python train.py --num_hidden_layers=9 --hidden_size=192 --n_experts=48 --experts_per_token=2 --d_expert=96 --d_shared_expert=0 --hidden_act="swiglu" --moe_layers=[0, 1, 2, 3, 4, 5, 6, 7, 8] --router_score="sigmoid" --normalize_top_k=true --routed_scale=1.0 --balance_loss=0.00392 --balance_bias=false --router_noise=0.1 --init_std_router=0.00732 --lr_router=0.000742 --num_attention_heads=6 --num_key_value_heads=2 --head_dim=32 --vocab_size=8192 --norm="layernorm" --norm_place="pre" --norm_eps=1e-05 --positions="learned+rope" --rope_theta=10000.0 --rope_fraction=1.0 --qk_norm=true --attn_scale=0.177 --tie_word_embeddings=false --parallel_block=false --init="uniform" --init_std_qkv=0.041 --init_std_o=0.0 --init_std_up=0.041 --init_std_down=0.0 --optimizer="soap_variant" --learning_rate=0.00479 --lr_mult_o=0.797 --beta1=0.95 --beta2=0.95 --lr_head=0.00627 --max_grad_norm=1.0 --warmup_steps=60 --schedule="wsd" --decay_fraction=1.0 --decay_shape="cos" --final_lr_fraction=0.05 --batch_tokens=32768 --max_seq_len=1024 --doc_mask=true --train_tokens=288200000 --max_steps=8796 --dataset="wikipedia_en"
Below are experts of layer 2 (counted from 0) of a mixture-of-experts language model. Rows are named down (a neuron's output weights, with its number) and show model dimensions 0-191. Each number is 128 + 24 x the weight over its row's rms, rounded and kept within 0 to 255. Numbers have three digits each.
Before each expert's rows: "raises" lists some tokens whose logits its average output raises strongly, later layers aside. This comes from a sample of Wikipedia text that the model never trained on.

# expert 41
raises: "\n", " then", " also"
down1:116118092121140161152124126130125171164108120131118125139095104103127124115109130158142137127169112098128132145108112169175116135114110149118125137148130170130154148133106139135130119102152124120106103115103147149098097116134084056125125108159132109148088114132114117151141123148096135107114141158138160175124173101176125081149168101148109122142107126141119117126099062148147172126164108140125172098115125168131121125143113114080134104142139123130117135129094094118117159149121121107112101129133107133105144201117122103140087123191184150146162119182122180157129145132137136148
down2:105136158121139118110141094152154143114125137132100141125153140129185102108150114122135134138118126098133114117127141128124100171129091134117114131121096125104122126135159130155144127100085105117122173126098111107100141129121132135108139149170180126159154132132170104131109120146107108121154093118176168165141177144125120083101145082109095144129129125129118157109157125117129125137152115170134141096113109082141146149120132130152168183142102055097146119124112125135099111124119168113127090145109144135134143121115103126120080076159164083107145123106171142131178092053121149153
down3:153129145128118129134140153152133150104178117159109154095129076149142187122120129160093107090167153159127115171116152090111107127166146088141101134135132126142124092113137138141095106112064114159123109169136108134109097122096127107150163142129123158159121170119182108120108177117125124127113089119156138068122121150137148110106133115123115112115105134116115116135152129112137097166130090151120139097111123149116161168083083139107128098135122085177107144123173146122146127127137125148147149135136119126162144146080146108143110157138163117135155088157180145118133088149113121148
down4:114094094155139113080120102110106083134147168131129136123102074150126088123152143163082086161107151116137130192123129133122097120117148124121129173156090167133158098145091095088110129153141107131127146143134158137136118169085170132140125164175093144165120103144093142106080105131118098088123133157095105094147146175066131140132147139103095134142100150122098097136131178110135098118153125135120100145080115144126112123126122116135107157118126112126136150164128201110130139144128098140146141130129137110122175123148151102135135123142113122093118128140121116127114125109147146143
down5:167121098169135132116120110103109144107129134130069141115181159106139149124116093171151101102136103151159127162086157117150138106096134114148104125107138127158128112116125128140115119115126113107154167118121148145110123137155120110128143144068112138150123117147080118145090100131081081090116146110169138127100093111156141106124137112100159098128138126157168135092096144172144097114145138123151131166131099117100097134120099123121153141152124147180139165146114184164085152135168136132155123141125132117164129122103142141121170108100148102137136127129120108167144059092114130085
down6:132095123144173120119104116176120100146157114079137152092120108107162119165065073102146115166125130163098129122143137148108145063138135136157141098111124106067097140114136105168158106161170124138176152159142151156109144171129168137154161136139122125154162108108100116106114140111145148116091138145103107155133134159149098159098121146128125124146110134151150175161095118137133125133111128099154162138117145156107142145086174146161079114138119097140159141117140105122118133118142084162125121132136135119122130111123118136115129179106150133126100122099098105150167104136119122111
down7:132114106140086159112134141113135152152135122109140089139100113133152139173081159141158177150128126109120154138131086153126155155134105111174102148103136122132112161150115189129154109122149139177090069121116151143121137124128137132164131116124134121108116147100119138135132148099106155144151134126092127119146097173175092125153102114112144103144147104182144116190142103173126126148171101156126106121138120115130095101128146128116145124096129155137092088121173120138137103117106132142106171140124124087135098127168164115132120135114103127114072121122169117147137095150058126143
down8:151161123133130142102126147136152099143113159108118109115121067154156108132146117085129123101149117117105118126129117104144098108129088178131144123163094134126157088101133094136136153159095126106149092135144138150115127109147117156108107132117129163114107189128129136175107116069133133149156098139091145155119113134084093136153112095138149107105162123095088147104112136146109118157087131127109113165092147172134154199155126117101135150130150103090106105144083161144163126163115119147116134082120125112133176120146108129095163111144116117156126128120168109120101080146118137108
down9:098139166134138117127135126146122119120143130129152181133096119169107138126176113121092070141152151118093106157115124139156166127178105106135117127138148157128111122137090118093115052137179141158113147104134132142104140123138116170078149139109155134163114115090152134120111118100121129141140094126118155154129155149083149142158109100136128090130125159150130127149136131114107097165094146118104111161109091106093094163108139103139133071111141130092118115154179145139073128095126153147138152138162146139105101154150130125164139151137110127111189161142140138138134165134101120149
down10:107130126133085185177095087114108094175122086090134160128123100117099142133145130088144114126147085140132119125122128106154111117113135097149107168117133108176140128163117137089123126125147186129101128145101120146112126138153191154120124123149112145091076105128130142147097153087157106135073123144124117110110143108160115142134120137160084156136105125173095133160159124138118136101205142127090150134149147085109106133126125143147072156167158148145150094127102115133124150152106111119145154111125139119109107116128120168110127160132140146134161149124128135158107146156127106143

# expert 38
raises: " but", " although", " while", " though", " which", " they"
down0:136106127134113158168127155124116179136142108123116118110166102106140112133122147143127171116109103150100163116143120168121086097117160092086054095116148144110067140136141086144126148100160093120131104156117100144146183101108154086124132122121116126127149105070148146110134163125146141122135119132175173134127141137140138164123141115120125129172111098086179123169147137150155133111119137126122111129123161133081144105113122171116119133144140097122145111130113125101122064160110117143164111131124135117101076076137105150142147138161147152140135089106134142160161121139131130121
down1:130171141118120149120112141113123127156122146115137142081155143098141127103090089141136103109123137106139135177123152099126111162125086082154165179142138115122131102123105141181121157140107127157096122104104099139135116114134121096157104146096142133161137169091095155107122105159119125131159168105105085121153115107116101160119172129134106088089137154117097136141127105140163120115110104116117149161078150160080133128133120099120159120079115108104131179159140152115116127132079123096130093154106136134152135168160147106129112087110125136139136149113178101114084111165137119164
down2:135113120119170110149105125105114147106109101154161147124139175169125136190098088107120105127109111130133099124090123109107165127149133141115123155105156150153163128104141101141156137109140144135149174084111139113123097156185151143155096123149142172078148119087104148142134122134134162152147155125130107111101166153160142166161147162132139104132116133168093156097125081126127123157121151134152107097110133134085061175123123106146108141138136135113111136157185127137167139137119145137104131139104101124149122127073105161142103119115111133141139139114119152154168109155135107085
down3:114133104102120151124124149130138089115123114109094099132102125135122118131099151055121120116140107162139153142138112104120139097092099193116126116099138078129158125179123130162098119105157134106164150129148149156097144122135176069081121108081137142094103117165105154158167129159149097129122124149155113125077106133157173136149105116133149137113151139072116121147119107151129147115093122119153098145175138156160125118146138094141115143118157140122084112185121112114168154134134126139117114134140132105159132114115100160146113142134110141158122133149064155134118122139117082134
down4:144136129156143130094123158156110136124131082159082172126091112107150089129157102121119118107163135146107102132111086148125107117114150122163117099096129142173138074150078119118117147106094131111120124135144100128142156130128107109147107124113097115127102162135155137149100114108110114097113131132149141207144119171142153094135166142107112140129114125129104139141144127118155090099154151096108162140128140139130133093107117133130163117169084155126135146161098167151123127149150168132195094135125133124135160117117130074119141087165145104160132127141137092181140144083108109094
down5:110158146149089137164140129110111133144118116144155156096092101166094111122105144128120159128119075137134149118088069091095121086138156132127139070083112133152167198109153113116111138099169118109094146088109134128137166177126117143153112134105108071105098106152136122086103185156144126097123133131123120179152111116111133155130136120151113156120138109127105133120120155141121140110126164151124134109137093139134102101103099136145164095095157113113160128078112145172136116143133097123126107148100135119114161176126135103130110130117163137149115132098125101119121141157113112104
down6:114144152113146123155117063164136124135143110135142158111095163100091096132158151086129145112136113133090110140118132114101173130106098093152118167104118077105141130115152117139131139138128149103138205103098127103144093124158102110109105151141144110119096160094123150120134112134111109115155123107148112080098127096094116147093142120139068142138111128112177174082111157091130123152144127139158108171107080165126121115120150143145150134089151082136153127109159114159115143124154111167106124121146123096151123132147113104155100152090115140158140130140140105116126156110144134083
down7:126172129145133127127094102157088141146140146145120117130078104181110128053125143115117153109101102139118118165110115122143133132080151182167117151117156113133130121123120094120134122147102135136122162133148145121159160156157142090064113134110153133145104108146098128135129157101147166120131129142104099175082120106116115152118164067103137145159108158166134095136151125170156139135155080136115098081123121166112157162132133154147119129108117078128129169133123135113112130155111112137097102118094141079153143135137171092119112128143115151108140106130093124137113136128125171134
down8:147083138125133136140141169144130101113145107130070135119139160109113142145122142179155104123166148151133097142146102152106152149116099144123131138137111120140139166130124154096116110140137130141147101100137166131102121114097159127128119170124036162154153176102133123122100151109138107172146147148150096123155108179146127113134103117094159091086170136120165115101156153134102141112092133098158127134148095132154163115054145131116088141140127136157155135146149110166133117127116118127116099104144184133123122150136143119121143168130156094141157109125124132063126098121112115121
down9:155134162133093135141071111165123142068123136163105127082100139119153171141102133119112151109136097129100087154152105141132164134188128110127111152185113139143139091131147164080102160114093139164120131117104111145107119145116085181111111134121143154177113138143141136153104142196126105136149107128147126157155138089111109107110106117097134151111141140141128107104108137107117115142118138121132041119141141110132132131133118142090161117118118104121114144155137134143105153110119109155137131153123059131179105136128117128126184121133137107108133123125142136134128081161129106112

# expert 33
raises: "\n", " ", "\n\n", " Location"
down1:095089065079135110132132134134141129154084119127110089164142186117102144154104147083136131150112120137130156151097113143110167135140150111126144109141123104113107126107111116113102186112131107119102083145126108124117087129127111139093117143140097188140159121148142116086135094123088104116118148127106123106147148170124106087149092174159122140132128131144160176171110135143096135135127081124138125129133138148139112133125131132118152155112136167107087110138120108105094142127143138152162163146150104109130096149140124162118097101088119196102087122137136116184134144132130138093
down2:131134140113153133114124179102136155107153129141062109114148102135150131162159162188119112107153148150151094147110136141138113130102118139091135135145109145136136102151091117095116121148154105119176129123120150069116075126115113083131136137154150143156123128140112089153104136110059122110102104167111156141138127081132161088083120110130146117121115091128126120143140095124135128130137092141127134165085155127155102159091125136149096127151050120160119110129121122070135161151108131100112151124131101143145142115094101140108127112165124097143136070116144112149147115111133131116
down3:143098119114127111112156091115160126134105129132109114145149118073173120130145098146142133136143156110149115181170140131126137077114160099075105127119127143138126151123125157159101111168123141141111131126110090092128116161139129062140148134137082082124116134148110157141130097112102097109153142094147101129171128134134157107114170169110134134140133121139127081118124102118124125108130090072199109150161132096140137142124113130137148094150058124133154137140093125100130140101126114111150121151154140106141124172169134084124135154104185134114144169129108113118126083136114139117
down4:113150170175132178143120132100137143138128121119137127134114103129104140139099132150088150090136137122170120137095154103192084101084140149119084099156112148151133127157116118142124160156083109115139086143082169121135131110113105153161109106159136130148147094133085120164109133129076118105128127152105141112120129148111138141112089101137079153143108082151096127101089102127128107164127134099106108122115174160160174104137128140155124123157160072108133129111171155148153152146130160114106133096114105122128148175112152094139111130153128114137137094116141118097146151155115126145
down5:127164106106141121116144181127103123083102121127117128133128157076113112109118130126132099128076140166132125133149121126149162129099103184159099157137139097129153155158098158167134154157144168133103141148120126103125146111153115147122129149135145110168101128141120158145117084131100117144147100118101119110119085141093159083115129104149107115172077128119111154100088136115125152158100139150136093154116125115079148137165140122101099141133100178120131162140173137134174162121122108132148133125168101129154109109109112149164159156122140164115099136090064094140119114152132109094
down6:113146127115152150154108155158152136099135139136101148109088123130110135176155172141109163156154113124126124120111117069133100117127154134182113132102133156108099161087126120150151138133138138140142148133137107153134147119138140126091136082062123107131152119159140128133143098149098132128133132117172119149102169116121143165135161091127092110166169123133131145173125150128165140192141126143092113150107145125135107122133201109154167073130100092102133107111097094153151133142126121154083078144161105143100137137121094127089132125135127137110095124115118120139127102102170099119
down7:152126112178159140112092144150164132171109123136111104170145107126127126116132161145128169152139131122105125116140115130105149131143139148143143090121131152154103145110167099103159124107151127153115113147122116132132144134116118104078172135158141103115108159146149144186145137103156110101155157134094105133120107129152117091103141124116122156155113110119098133105130103126117081132163153132112120158154064125081097104131104157145100090158174110124090125103082121095099107152148135117143119107148100106117165111118178097084167103112096091123172171163110125142134129115116180123
down8:063156104150117140140121137153115141124129119103104125123138126116160088136119108153121052115124169115099151152116157154121061160077101048143111189143151168132140139100134153142118132129129112150132108103112135122140115096099131137141111108151117103143103138137111148131071136140109138091143160112120113108124148143144153150109129134131141087113127160147124160115100112165156126125198111127120065144137183120117133139123121119161131127116160134131113162167111135135096119121056130118141178129137114107147163131135113150137124114125136152102125137137138142093136147139121095138
down9:090150150145154102137152126137133152107151114155166103104115148152104141113138130121136112160197118137128157123134075137163131135177073105097143099134117136115130106147146103116111097124103102115147151134132119093131154093121099092120158143112147146140154096094143126114114097101127105151129145073163129123135135124175118155173193157114136118114156122151134132108161136111146145111112109118149118138145141129130145108103164107142121142144124099118125134134108102135126084137097141146111090123143134101110135209063100116137141160135121103117167121165095134111132054106099115137
down10:160123121162115160134134102121115161091159135092097109138205135139134143131081140161091134141141174140106128089122100132126098149141130130127094209128131120115192087105140130121176102126114161137076139114132114134139109131127166181152111148095134117110163146107115127136151165104112140166142150117105124133148124146103147157134133129117105119159124119139138167156109100109096115165131133163143117128188175108104121089109169096092129094106156136093112145118136138113130118109121154130112143127144142125159140107121156104166113134152127132107087103155146120133104106139127089133